config.yaml
num_hidden_layers: 13
hidden_size: 128
n_experts: 128
experts_per_token: 4
d_expert: 64
d_shared_expert: 64
hidden_act: "cubed_relu"
moe_layers: [0, 1, 2, 3, 4, 5, 6, 7, 8, 9, 10, 11, 12]
router_score: "softmax"
normalize_top_k: true
routed_scale: 1.0
balance_loss: 0.0166
balance_bias: false
init_std_router: 0.0253
lr_router: 0.000543
vocab_size: 8681
norm: "rmsnorm"
norm_eps: 1e-06
tie_word_embeddings: false
optimizer: "adamw"
learning_rate: 0.00277
beta1: 0.9
beta2: 0.95
max_grad_norm: 0.5
batch_tokens: 65536
max_seq_len: 1024
train_tokens: 490000000
max_steps: 7477
dataset: "wikipedia_en"
Below are experts of layer 7 (counted from 0) of a mixture-of-experts language model. Rows are named router (the router's row for the expert) and show model dimensions 0-127. Each number is 128 + 24 x the weight over its row's rms, rounded and kept within 0 to 255. Numbers have three digits each.
Before each expert's rows: "gets" lists some tokens that make up at least twice as much of what it gets as of all text. This comes from a sample of Wikipedia text that the model never trained on. Tokens count by the router's weight.

# expert 101
gets: " |", " he", " the", "r", " she", " He"
router:123124152132131139113126111107106151103126077088139110131105144079117106099174128145097114140101154153150088124123136169131129122156102134137100124163113130156151086143106087135145122152091131167149131109146126094103093113163150115110104182162118110118143113119120149119079106106153193115154122099086078155161164165089148123144132119113148121146143137094139125119102133136107136113107

# expert 18
gets: " |", ":", ",", " –", ";", " in"
router:113109151160145134131112115139119153138146111078122142111074167163114162124162171114144078163133116098116144094111096132133149189116153084160149118151130146174128159133139145090084151142124132145092143089090145152136122096081122146128116114120137139063152084105109115102112116111118104142173117121130127144136118126141148132109120141129099145132118113121151117118095082147135143096144

# expert 127
gets: "0", "\n", " in", ":", "-", " by"
router:108156085151124122107144113139148129142132118177156134115152102124131112089147103139137138143146106101143109130104159139139107142173161158113114095102170108091105142106082128109096133081130098110135141109192167130130115065143067123112127132156176114143139090163109112117159153142150156129089081132134133142139142104101126157136127125135136104137162141126143111143112082097130121137151

# expert 10
gets: " L", " R", " C", " S", " P", " M"
router:152100129139110119110134117096157088131107143120081137113130105110114150167081136136119109088173134158140141167112118103105079103130115171120100176143100121152132159118122098093156105156139125149091115111128122152110152108129158116188127095126123101139149119124136141096122089111134116126112163125157120113109148131159079117176159129128152156108156084145130124131182146125126173114103

# expert 124
gets: "-", " University", " National", " United", " World", " Racing"
router:133116122139148119156126140107136142137111137158072148107092129170114113136153127112169148107134099158080123166132120120173151141118120113159116151108121100139105126150131177168093175138110129176130102105093089155154148094113134146177098113129143121155125101100096142106099161160076139146096110147145158122113158086157124108165138143133110153155117139112118133165142126108131152154110

# expert 68
gets: "0", "9", "8", "1", "5", "2"
router:097100121162163155104150092157154139140146138135100126121119129134167120071113119115136093146134143108113153099125133159167116171114069145092116153139119118135128166124124150138098165157174136107131132168121137133104145132119134138147117099117141148168116123120141128134163167162142113137087111127134138148136122146106109141099122108129111200135159096105145110138151090120156205158148

# expert 11
gets: "|", "-", " and", ",", ")", " The"
router:113122132119143079142164083140093123093144160126145154112156140118119083105118116159150120145136089164177123157147144139123093147145148126135121115119136152114114135164127134146172125126132193134155105126143130125119118156116168120093112126127131141133168142101111117138142128110129082106166154159135150113139091086148063126105128095135101134158102094114093134097092183150159154134129

# expert 112
gets: "0", "6", "5", "8", "7", "3"
router:123133074143125136147102111149123118140148144140127147161182125109142090149151161168149142097127109103126141147174111128112105117126094119082132176149164101090153132111105119130134170115151110127145119154121131149144141114081109154121121117136142094090127113080146146132150181133141097098123101154109131139139075128108094125133145110132101135089110119129103126102139209126179129122128

# expert 37
gets: ")", "R", "I", "D", "S", "L"
router:110116140111115102168147168128110137090114109146109131156124132108123153093140106130106105148145142116108124126144117124104115111124120142098096134122154147094157143152119136132142142123122142088125086144146140176074088099114149113090102093104168107078138107135158110086154120144119082140127124093135112162139115107144089111139124107147182188093146059141126117117151097126149150152140

# expert 86
gets: " ", " The", " He", " he", " She", " This"
router:156134141129115109149107143115080104153150095101134121139103142125137117112109110144120125127095132133154102099111111086104125130143139104150183128128107132097146140153139162124188153159131116141131124152088153098103093120087089171163119158090133146126084130126148133140150137131104129118144108102144087161147116141093135122074104174084119111131154105105131131145089159173133122137072

# expert 51
gets: "0", "n", "|", "v", " he", "b"
router:145097111122097135185151118130137147092111139150125138097106145138123135108146089112108158148157139171138111121107143103098068120165126189102128106107102165154097119136118098115147082086165149148147147155125139087141159165152130120176100157119136103129126130148125145139187147162136130165124109129127142145143117098116145109124081117146154106128132103131172135170131151150103136132136

# expert 50
gets: " the", "|", " its", "-", " their", " his"
router:114114137165176103121118128159119144133128171133153124144134120115103130092123127116129131161090133148147162123175134142140134108148146130142145119134111094132102077172132124179171156113101161120129098096111124172127157154111089130125130150154104144161079103149127088122092103130160177164130172137131102125144145154111114145155128114093122103103076100138123118133161165094110144112096

# expert 42
gets: "-", "\n\n", "|", " It", "=", " Total"
router:127078112104153096162120132169117124105134069128121086124140111089099141094123111138157138136144098099082119138117131096159175145115149113091097147137134143102120113090128133144167109116133118138144156125130087158109168118152117146141098124141153121113109106118106128141112163122124145125120117134129150099090082105169142139099135098116194085153116163103162100135141163099111096125109

# expert 33
gets: "9", "0", "2", "8", "1", "-"
router:122138118091102146105140107126145113124164108155143107122108160115150097081104149106094093126104122146091112099124159175089143101110135155123128163083079148127142098082124153099141116098082159111174132139150134122147110180124135112092092114088128138154105105112119165105171160138131131080125114138113117144168073116121148103126144140127106125138143136117122157137120099148106140132127

# expert 115
gets: " to", " in", " the", "ing", " from", " of"
router:114113121140133139097143124151150126143119140099110119136164093101169163153122118156143111153131127138189127129151134105125142134118169110098097123137136139159106083164153116163089134129145131168086170148124156154134134106119104105115094140127095189111141128151120078106120104110140120137061111096122161134065155090117109127130145149159117135127115115099086140092106116128138099149124

# expert 84
gets: " ", "–", " Date", " +", "ut", "et"
router:146105131102128092120085132096161154134122132125132142160111107155142113117134095150126125164138158107104065131125137149105122116136179141174134157112146168129146139121095119167166115104131141101128161123117103086140113131087128091146117149131131140099100165104102138144164165173128154106098145112129130157142098162129109146136142063151143094142112151144180137145143146165164115122153

# expert 48
gets: " of", ":", " U", " |\n", "w", " in"
router:113174128133080146149101104135144117123133072115111092143149119117137135139137129078116093108124122098124106148100098154097128135094121141127095086106152140097101120142129120144117149118122126107109114146189115133127077140131150117128115157110138156076156155139158132118191090152110140087119157090091142176140105153124134089137094111174147118143107140140118146157153128131112096146112

# expert 43
gets: " |", ";", "°N", "\"", " been", "%;"
router:132124165150123174131123147123117114143146130093168123162133125141107090102114100133164123177152129120138136093118135118122096081114131165104143143124133127161129100151128113134111126091105138073157107093076117146129156100111097111079091149125114116140179108151120107085086115145168145128170105114114106082140138134129139112106162137127112098091135132147114194146113144139149098125139

# expert 83
gets: ".", ".\n\n", "\n", ".\n", ")\n", ")."
router:158126114127109150126138127156149142105155119086186090160107091157117170087099112144084149115130123123139142119119180151111124140083172094134153074142105132122134149136126147099104133126083087123087121108154123102161126167077112137098118135139132103119145127119162140113117142077138157143160121137144133121131121147131163112105132112115105084157113135114102157136130149095146158172132

# expert 45
gets: ".", "0", "4", "6", "5", "1"
router:132146164109111139122153143133147149130166169113148137115111081148132115105124104115125145103136112154172141064120080183108148150121140109085144097130126106101153100135126099120168136099108093147169140144167157128101157152136171146114142116111137100148157117136107141160178120076146135140111157118098155146158150124132145152127114131143170148088119135112111110156138110100158158123152

# expert 94
gets: " of", "'s", " two", " first", " other", "ic"
router:128186148135126162125137166147130124095133134134108122118149169138147143117152144111158107159103129118124103090138139151097154149132099108120139126112136115110185097144164148132128108136156131100157154189120144157162141152143108156112119081120171119134137166139148082147115125139149135160070130103071136077097116091150181137117113130098146162116145119101147126132106152109124115140141

# expert 38
gets: "1", "2", "0", "8", " name", "  "
router:134093156101107112176096153139128093139149147151109156118128101115116144098161111150083110136118078148145103083126085151088167136150112122144121154103123123097137130078118087131143148136121108113133120095099103081150119127123140098112151129151156120153105114141112155124125090145141080155148166154162117123145127108108152116130110181117124128153159134100181132123093145089101131111099

# expert 47
gets: "3", "9", "-", "ong", "ang", "H"
router:144120100085135104121108129137132132131153138136116139148115105171142129118122120101108103130094130127136108097114100129128110090138131155127162100075100170109102150111115148115178172105143098136153101105141102129097092151173159144081091122172089156171104147079144093108146108139159133099103109166165120126109127117154117095137122128120160145124133158169121161119116089116122100102125

# expert 15
gets: "0", "2", "5", ")", "\"", "8"
router:106133129123145138148120112138136105104150147133131146140150161115138132146148170126132129154149116112179153085140118129098152125128095161121143158137172110093112165149143117071127123119149100108162105172143140117149146150159174147130146088115146138128120131085130173160135123162146091084099100096076070148118146115141134101123154104109148139108133110101149082143124150117178150109143

# expert 39
gets: "4", "5", "3", "6", "8", "7"
router:163124094123086118174099126156133110086116132184098115158156129121157109137146147126126123089139107113145132125157123147125141103121167092111102162153170136122170133117120122141100119112117093111134108117121131117107168118144109094107103126144157172106154116116104153107179148088153096127100134116092127106143087166117146110117128069148142167069081138144137145126117136126143148113110

# expert 78
gets: "1", "0", "9", "2", "8", "7"
router:128153090132133129147112115166158093133127078149138085137170123148117097091133106149091144151096148112131090085107130105102182101157123157143121135063122141122099124090098102129139131111123134099162164141155109111095135158112117123110122121104120153160101132145163120155091130171105176122143143095098108128151108118105120122113180156119082095145104095130133126141142135142134135120125

# expert 2
gets: " in", " on", " of", " at", " from", " to"
router:151141099150140095056123092143104130159116155108107128146142114124118144157104169173149101122125101085148107151138098102144090155128157141139089147128118117142082103175147158144126089089116122184139126121122130115127141130127112108105130092142153169103156107146085107146163140114117136125139120107107147152148108125093090106144109137160138107107140178115120130126097082097102140121142

# expert 121
gets: ".", ".\n\n", "==\n", "\n\n", ",", " =\n\n"
router:134119079111118155156137133131155136160081106168148143111124078118137160140144092132102194082142121129169159151119143121149116135092127124121120090126089121128129159147127125128125074125111117100099083124157094088125117153133107156085159126129146109094164127127164115123117136121113157120155142142187136102171108138105096131095143125142139111160114139151123132096121179116123129142157

# expert 20
gets: "ing", " first", "ed", " a", "al", "able"
router:108108130120115103142118136124131138117127125156155077117194146161120131128130181126174106168113100084149111132138109127115161104104075109103158129129123095125129093147172127168118129124117101115130172147149136119152151145108136140095168086144129143129078165125109120136125121100156140151121095095126115082078133116115165107151113146140136132129144138125160120099165171083129147149148

# expert 125
gets: " and", ",", " for", "ed", " or", " in"
router:118073155157119062131126144129139162121168179073140149119145138121143088157098096119156123148136143132117100107136127169155118137123155146111120131163151097106139105151165172113106132156099095151120129096147144124139159151135120116149138176153162157119139176140146120133105126113156095133137130145101095108092135089131106149113138152167162111136151165152110089118126130156147105137127

# expert 104
gets: "2", " ", " and", "1", "4", "3"
router:152165121155101111136126143122160130144150114098132108167094119154174134100111071088108108132126090159120150077101117155120147107136128150121103154099148112094169131121106191107121133145079121107151126137143135093141146165105164126102102172111153104144120155106168142124118116112114176145150156126101138149137130133123117122102105186122122136155136163155131114142148088151133134143097

# expert 79
gets: "'s", " ", " was", " his", " had", " has"
router:127128104125119132138137126130130132158126161151130144084099102138164134100124109118119155132108137114110149088148131116118164170108119161133117137109093134158152122121151153170106114104159116123131198130133158146089123145101111136117114169135143157092054134176110089130139117112091139106153093159100191091143145176150122123121123102087090146141159135120123123154121128118142092127103

# expert 3
gets: " the", " a", " an", " his", " D", " this"
router:121129128122112098142126142117158180141162125158135131095188165129085175093112114107106119127169142141138151145126103125176104115131078139121177152164119126140153135140153101136116122122099124116157128080078140160086139124148121151168145135102122161156114091121131147105126073096152093098090084155114118108134154118122155148114120129137133153130111100148131099141111101119104135137107

# expert 61
gets: " New", " B", " H", " R", " S", " D"
router:144109143142147119097135079125142112170135145121085143127167138152103088205089120137105132097084106143164108169128152114125138117131121134142128157105102138155095106133152088098133101134135137154100122131119127096111140088114102113164129121109108125160117140120090187122093099143090161155105126140157080121114093108146106142150109114142117105146137119118107151140125072143122142141095

# expert 26
gets: " ", "|", " \"", " (", "===", " '"
router:141101147141132131102152175106091096095105141129102130097163182108120162125149099103103135111108107126095106120118137116140122124129124158140151080083104156149081139109126150130165149136125111154118106105114122103160117146108152097152141136107110173151147154121079105115114096095083136105155134084156104142163125130144123156076165147129166154117137141106148109143130174139122159126125

# expert 105
gets: ",", " as", "),", " (", " by", "\","
router:126122101137131135123138155136106107155124132097116146129097124145124144129142140134134150133136086170121151142117104145131128164135094110125116077144064140088127129124085166127102157160115170164123084120072163085155145130132105121144144095135140105117164116129133151141120157133160112149190177124104149113104099121127094156127137132086121129143159094085139081133125123156138152084147

# expert 72
gets: " that", ",", " which", " of", " who", " but"
router:127114182123123111163147137114119146101122124084120121103099098126137095115177097108111118124144141077145128109122126125111108148125097079142162135089160124144151121128130170131149118108102154139135145152130127108090128148130121125118147129104128128088152154153122116157103158079096181118131108125136138106156075111064116167155114163149120099152136146106109153072144124106125074108133

# expert 36
gets: " by", " of", " |", " with", " to", " |\n"
router:112157126126136130152155112095154147115123127087113144140113114133108129089128109097101136153151141141142111160125076166120124142173153113129122100099123127129136087070089123090107092140108176120136069120167161170124113157175147105103127143163138163112149130143122111131166132156124143136138088111142143102093132110092143108160158103119121165153160120133104113083125108125134122120171

# expert 80
gets: " in", " of", " with", " to", " for", " at"
router:147106139130161106130132130162140140173151118109122106117147121131130163220142144174151112155160142161135127152134143170113106125125166113139117101125132133099111111127125169122112103159125145142094146108140155193151114125100130139139137088128127152106165150142137058132140115122115119135095130143082178116147162121132103142150135136157165161104135124096102134145082140129113111117157

# expert 109
gets: "o", "a", "i", "on", "u", "an"
router:137111124152175131096099131078139141102143141175138132119094122103128139154131135143120126142140115126120136122150112138159113111171111147102128170108164149103122139155183141098095143153138139135143093101102128090115126127123079155106175106117073141160105117124139112141146162112117119093073125156129111136140165162116189105116142116160078165111139157131137096139097113101135133151113

# expert 71
gets: "1", "c", "im", "b", " well", "com"
router:139134156120137142126156134145125114131113104109114143116117118107124151136156126112114156132111116144100102149113163125130147106156154118178137191154142158157181120111124075139179118153121093183106124113110130099116158164173128078110118121103114145112091123132121141121173130121129076156095167118118100158157142097103106101167090124117126107132157129150183116139143167138119120137137

# expert 87
gets: ",", " for", " of", " by", ".", " in"
router:163094086120115153129138127114127117090144149120137162131110162130158115136112134128120131108149122175169134168146093131109107173141091091134159091133130128137123137112102167133104153149094121187109070100157184117117117152104117100126166130096137151088164161113122078143127134129148110136152099131121143108150137136118116138139122131169103081110124112101114099102125174128133098091131

# expert 25
gets: " (", " in", " ", " of", " at", " from"
router:154155122142154133085122142112174090149100177088114143115093159106125137153130147092173114132116094124116119089108137123095097142101161163144124064147102124126132163133084128146085177145153094133117127132109169113111126119163108127116098112132140159145100128159113083099103138089113091092143141117130141158158164133107127125132156125111125102095140084115137127128114117137141140156129

# expert 31
gets: "\n", "–", " S", ".", " Z", "j"
router:124063131087108138108141120158150164108123112145111141183097149084124152105081092154128121133102151125112147066096103096116121147125124146131129112132102126143106153159092137155121129122108124126120150111123138150108125110127143159133138130138118090170127150084126106121098166104128155156173148136159156138139102131104121104129118137149085160142136147114099174152173089125150175099125

# expert 116
gets: "\n", " |\n", "|", ")\n", "C", " B"
router:103130111110144166141151112118114091125110172122136111163144122127137162095136119154120161130148096131116120129080132161097141088105145106185071106110112152139138116102079124105166096113130101132143100139089102142117120116162170136140096130095147084140136122076153110126120091124155094112127126118133115132123124194126147140145114091122164132143082140157120131101157119177123117133124

# expert 88
gets: " |", "–", " head", " coach", "%", " round"
router:147175112136132130151112105082122152125104089094126182138164170138130092149129150146118149155111111143095103147142140120098140093177164132145132142126118113158093167114139127132124072139112116103104144122140091145117131152170130088122128104142152114123136181144124137135113131151144097105091128112124108187079118159158120132119154137079142094117123107136142150088162110150148147111104

# expert 103
gets: "9", "8", "7", "6", "5", "3"
router:168162096125135122158125144152144116115105136160114123093151112106092154114122172158135112097139161147100154097118095143141126127140101110116113129156129157143115166111105142100140173092160102150142159177107102138057127157165168103140150085117121142125148105144139098098158103143121123147079144143137099095147165113128140124137138134125139137135140159125109106112148167152094140118183

# expert 98
gets: " be", " it", " also", " not", "ly", " him"
router:135111156147139139121103136138135145137139150130109118080122126130132108137138127089102133101134168101134163093151137144110121159164151112125143170169171139109122090081143117111094130131113167136121135115140124089100131125110140135115081163149089186114098131163102163144152104106141101096156141122161080135133127122118082177094144111152163152122123132116078144093109141110099102156106

# expert 54
gets: " |", ",", " |\n", "%", ";", " –"
router:116166125134095155110163063128090173126109117119160088147163127142091093114165172140164106129132161104095089161118160144093133146116138093123142121096105103149110132149130098166120125154158127151163127106097140159150154129120158108111123138139152123104149127112153136114120173132167103121153143087126128091108134133150135152165127138094150098133139089157148112152136160139153099150119

# expert 82
gets: " a", ".\n\n", ".", " the", " an", " was"
router:142179138090127121099162146119137125124115089083129124142149165127139178157149121148115180090127104154130150165114149077081133097093129103107094101133094156130103147137168116144116136149128148109135117127129119124112131132118140132145141148114107165116138116084178124094124142109132163157166152152126127085105126109171162144122184162112124133130126148132100102131155169112162106125156

# expert 22
gets: " |", ",", ";", " –", " as", "'s"
router:188138105160106139133142147169145140162091128108152163138100156149150160120093116145109100145113130129124157122117092157126132172132103105124129124140111168154156133139129133093083118184125140155146121089108122119158121090122123133109148106123113092095149144125109097118081135124122133149161108164113155103046108154156115112111136113119099118139125143152152110116082176143141121146144

# expert 120
gets: "0", "4", "5", "6", "8", "7"
router:109164119099097094137140156168150131081133132111136121113189132129127092139165133158113145077111132098125071117119154148168150154150120129131112150137124125119095132111158095130095091120146097136110129123166104137122158095141172069104129091155145097122109145174108139134153136160112147112088141105108126143121114160156111116141112100097119143117165104142139128134123126081100139149161

# expert 30
gets: "i", "a", "o", "u", "ia", "an"
router:109086121129166116119127157105130130132145128137124133138092136119113136164146136136113126127117123134109151121191127114108150105163117179126164177146168089138114146116145106147107152160155110127151094124189156111115114106147109181102140104142130136121143121106180096135108130069159131136078097152111090106135143118101162127095135121116093174133108174092117097119114136121140150150121

# expert 52
gets: ".\n\n", "\n", ".", " |\n", ".\n", ")\n"
router:147147103085124142127153179132148127128153105113124130126100076148102173123112098116086168108147135145104131127102134147101130173096159105102114076139147150136150166176128135126100133116084142064155143136130094128134150128118124128147158118127154118095134145065145133121119147137103179137150117135133124139133102167164115111139140149113111134140087135143102119133123184106090157145132

# expert 1
gets: "0", "9", "1", "7", "8", "2"
router:143176086172108106179115105169116152127152160105114147124144103153123126091155126172090132131096172116133083106116158104143123104123134154094143107118149130097086081092134141160099152124131102144143144148155083142107131160125158124114123098168147133145125129101123143124131128132114111115121103100096101117188081113137075108135136151126099156153143118112132112125171133136127143138125

# expert 53
gets: " of", ".", " in", " for", "==\n", " at"
router:135129123120109141152111125133159110134129114129129128146102112080138133121135089134098111129147129108135105099100112108146127128111172151105151128134164089144124087138145163160108106098112093068119176112162071139134165125126138159124127130116108158141151140115113092116119088082109098110119117110125151160149137158155125105127106098113157101079172116105171129158109070140076156117132

# expert 91
gets: " and", ",", ";", " or", ")", "),"
router:072141112128114117099164097125115113133165148178146119143087149137139123159064079158163109154127087101152131128128130143122134148130122152139129125132125161144143123136124153093090112138148123167170112126099129131146140147121102130113095128150150172103166164130150110105149155065138116138171153148136151106136110112158118126121122118167142136180122132135104101113107167149185137140120

# expert 29
gets: "in", "er", "ers", "le", "ing", "on"
router:155120131109152085128103147107079140126119133136121091151148131120159124151158147121127120155136122152105088133167151145149155134121070159119141152140099138086094181163086127119114141130137110096114118104170135124133145107133130118079090103147087109103103154113125122126166129154160092137076103087127085169114147094159100096121138118106132137098124120102123136143126104099086148131118

# expert 70
gets: "th", "%", "ers", "st", "er", "ist"
router:132159101103133108148133159131136158113134113121111132120133120145140120115113145128125145163148079097097132146127134153099137102111132129120150159125147153084125097148100175125093099095116093100135156117102186089104136131137116135128109124142170130090148139125090147111159098153171140086125096109151109121094136098101106097129117114122096121125084080146176099183144138165143124177133

# expert 126
gets: " the", "S", " R", " c", " Z", "′"
router:119139151110147153075152107125089134153110139185149157137155142139122098147106154101163112119115112103182119147109104120110097127098153130131109088163123157141146096103145077150159118096134156168142146121062127137108146105103124098160157123099091129113122127136141166163131121124103150155102119146166097137130142103139144115123101129154117131135143153139107110174131079155107156111099

# expert 34
gets: "5", "6", "4", "7", "3", "0"
router:121143114107116113134076111149105078105150121099111116142143119090122108111164150160119142131097146127154160118160152112085157144150121127083149156145145144106158112167122131114103120121141165094152104173107152129087159150128134119098123149123159120135132164093110104133202094101163151157099110145094114115159113164125138129113110080136112108083099130129147106150126131122116141157155

# expert 117
gets: " ", " s", " c", " re", " dis", " d"
router:108102124127156153132122101121148117107119118104102132142173151104127149134154147128123169106113139119123134130100096092150094160113127120143103134094091131165142149112109122120125150104147135166078082144115084124141162146139145084187138165158118171170117122126144183148161081143084120105112130120107139158125141098114165154135128103131105132130171107146113140111145106130169124131181

# expert 21
gets: " ", " —", " film", " record", " album", " song"
router:149104132129128128179136147094161115184102135097099141138178145146133167112130110146133105179153151115080134122106088142100114146143115106177118144082126127163107169134139113123143152145134126135122122144178151135149128081095096141178123146129086105118105131147126177151124131135104114087141098116143128176130114119142116120100098140128158132136132152134163157153127166138135088154113

# expert 110
gets: " ", "–", "2", " part", " −", "pe"
router:128142147137100089160118122130091169127129140152128092154136161153134123111098115102164114130122145149116137128120113096153112131150142105135126105121080113105130126083104121117155169119177151166080109138152112093164174081118124100134153152124178166108105108110110126126095105111107158134111111100138094154141093113123131177141106136106109094129147146165130155125115149079081146137145

# expert 62
gets: " to", " which", " but", " with", " and", " as"
router:151102080156134157144163151095117132144083120109147116149148129168136144175148110115107144129095147122139111111130154108119146117119132124135121116105134115105161119121119156091112114093105180152110156161122145153093138137111137088130090126156094154103133119139151112144163134135099181147148141129134136158069104155114103177159108113149119104142148167128103148084112180135166113128164

# expert 75
gets: " |\n", "0", "|", "^{", " two", " other"
router:099170182130154123103107149109142133089105147175105153134194143122083134157126114106154119092150099145092107145096104115166147113150147153146155129167140153100144123135140152096109147111157139081170129122126117146167148148127184119124137119113161139156121155112120136114149113149096099124084150131129129071138089110141151109105104143149134116112132131157155147114105133118163103121127

# expert 9
gets: " (", " |", " of", " =\n\n", ",", "/"
router:146094141114136127101131135107147149185121154150129149120105131148129151107131116081111131104119145100134116116103114132184123145135118166139148069151114140135109143162124166149083150150112107139092115132107127125113149102156103138129124119126128181089153120162111055105099182127132112150177118090155160150138132173127160133110143120127107133113144087139152145136103104151095147162148

# expert 40
gets: " the", " The", "The", " a", "'s", "1"
router:114178106132149124151154115158106137129092125131166156112115127151126121070126137144106159108099104143129125115142142083120156111097105102124168131156116141131146086145158087107171131117095134137151101089089104119137130153107111151136129128122119146126096161104158056125091146121134148143097096164172166119171115132091177109153151128099132141099102120133145114122157163132134125115123

# expert 100
gets: " A", " P", " D", " H", " O", " F"
router:157181107117118154106126146087170100123151126145075161108082104105141116134114124120132066107091132119144079123095109105105130133118094165116117161127142166111122155117155124105128090139130130115137088131129090083146125125147098119169121127131089121112138155133125098150081105166121113129124090151088147103111113099111140090106148138107121147114172138129119136096149085160117135119113

# expert 102
gets: " |", ",", " (", ";", " and", "\n"
router:146126119135141145139136102129132119096158130129117132090085136137124140099098135080161155180136151098118153098093172133155115171138146165153134115116098189173135137132164133164121088092132161148156078109107149111125114100155132149143160118149141152118159113144112118103134173117148118124185138105136148096117155123152135118091115146118112109143120163128131116089122084140108143164148

# expert 32
gets: " was", " is", " were", " are", " has", " be"
router:136123138144155147121093160138139143148122134107163120147115059136119153128139135110146168124122122130116161126106154160096144133133164137114091103141130127108189164129141152131088143118131176156126154102127132082069128170095123173087083123133092155159107126131123130137154126132101099117161086140067157164156127119155130124140129143147136150145140120130150138092147170138129108145143

# expert 58
gets: " a", " the", "1", " an", " his", " one"
router:128126137116121131165122100127158121115110127084121128097167173144123143120137139087158118111080167142154159127122129147130138149083105131110138122173129107152132119171136105104135086125097154122158141120089114118127100151132154098143165133140132166150079131149094173151085128111164095130124094106126106075117133107098103160100081137128150139143108141109086101115128090123157108131094

# expert 113
gets: "1", "2", "|", "-", "th", "3"
router:127093101126101100162154142109102105101145152146126123101141116131153114077099160128128125145135164131138153137145121117099156113091141121128118119154125128111139119154112151132170110155160084153163169075118141115108140137117150147089119155159143147086120142153100116149128146094145144107101139127141120137173128110132092118118153104124139146135135088173157098166125168104095198076113

# expert 73
gets: " |", " ", " for", "-", "s", " Total"
router:152165119101098164148131149115133090087114140096152137162113157129108138122118134099140162135133152156102124123105128096146117147141174120103093102158096144089143113106172168119148145128107082149130166107155164165137082112157107115150109172154145080117128143161091141157089133110119085118101158155126133113145156134163149153133112120142149100129132119137155120110139131105124087126087

# expert 122
gets: " a", "==", " \"", "\n", " had", " that"
router:117149125150111129091145133095115153125134110086084101120143129146122132138184094138130174115092159101139091189109096118144118092109159128076109130129138137146149177127139143117163125101134115107117149161142106140146149130100122154134156145100152132157134093163116096101111113136102157106170143137093160097109095097118105171125132156119159104150113118125135130109139147118159090126077

# expert 97
gets: "2", "3", "1", "4", "6", "os"
router:108147160111136119131162160125101087139116110161143097136138117120157123117118108122111151153180124139110144117143127131188121138141158143137117147186169112116095128090111137116177111128121142107128132161173123132131138174170099125153173160153096120156128143123167142151127150143155159174117114120104152144146133158077151110132075146138143097127119123163165107152125144155119160095152

# expert 16
gets: "2", "1", "3", "4", "5", "6"
router:138119178127126107101123157157109104134128137130098125139133099158159156115142107117083129146176154166113147094122110136138155102114146128158113162156117131112165151111147154072158098114146134156111127084167146143123139153176155121146166095176148156136074144086139093135101136127123150129108142132159138119142146106093154130169126118117153179171145099125108129138112158137107130117107

# expert 41
gets: ".", "ig", "G", "F", "D", "C"
router:104162116072131137140113137122116087121095128146129098092129105176144121109130111141113091122129114158126140155137133093124095112148164134143108132065112122096144128094114144166158174109102160087109087092161173096109115131123148126093115118090107103118089160105146109143112138180167104107102165144134119107147133121106121122119103126112133129144137113127097154156172120168150148125147

# expert 108
gets: " C", " T", " F", " B", " G", " K"
router:137088134144142145095135105109167133123101128181110153117195086113087144154118132107140087103140148162163106176112168121131152124141118130136142139136132123120097113116125174108178099153164156146130095116115125106128160137099123130181146100146109100126161120101139172121154084164078089137121145135120115114090123137147155129168098117135121133145118132128111155137161104137152144138143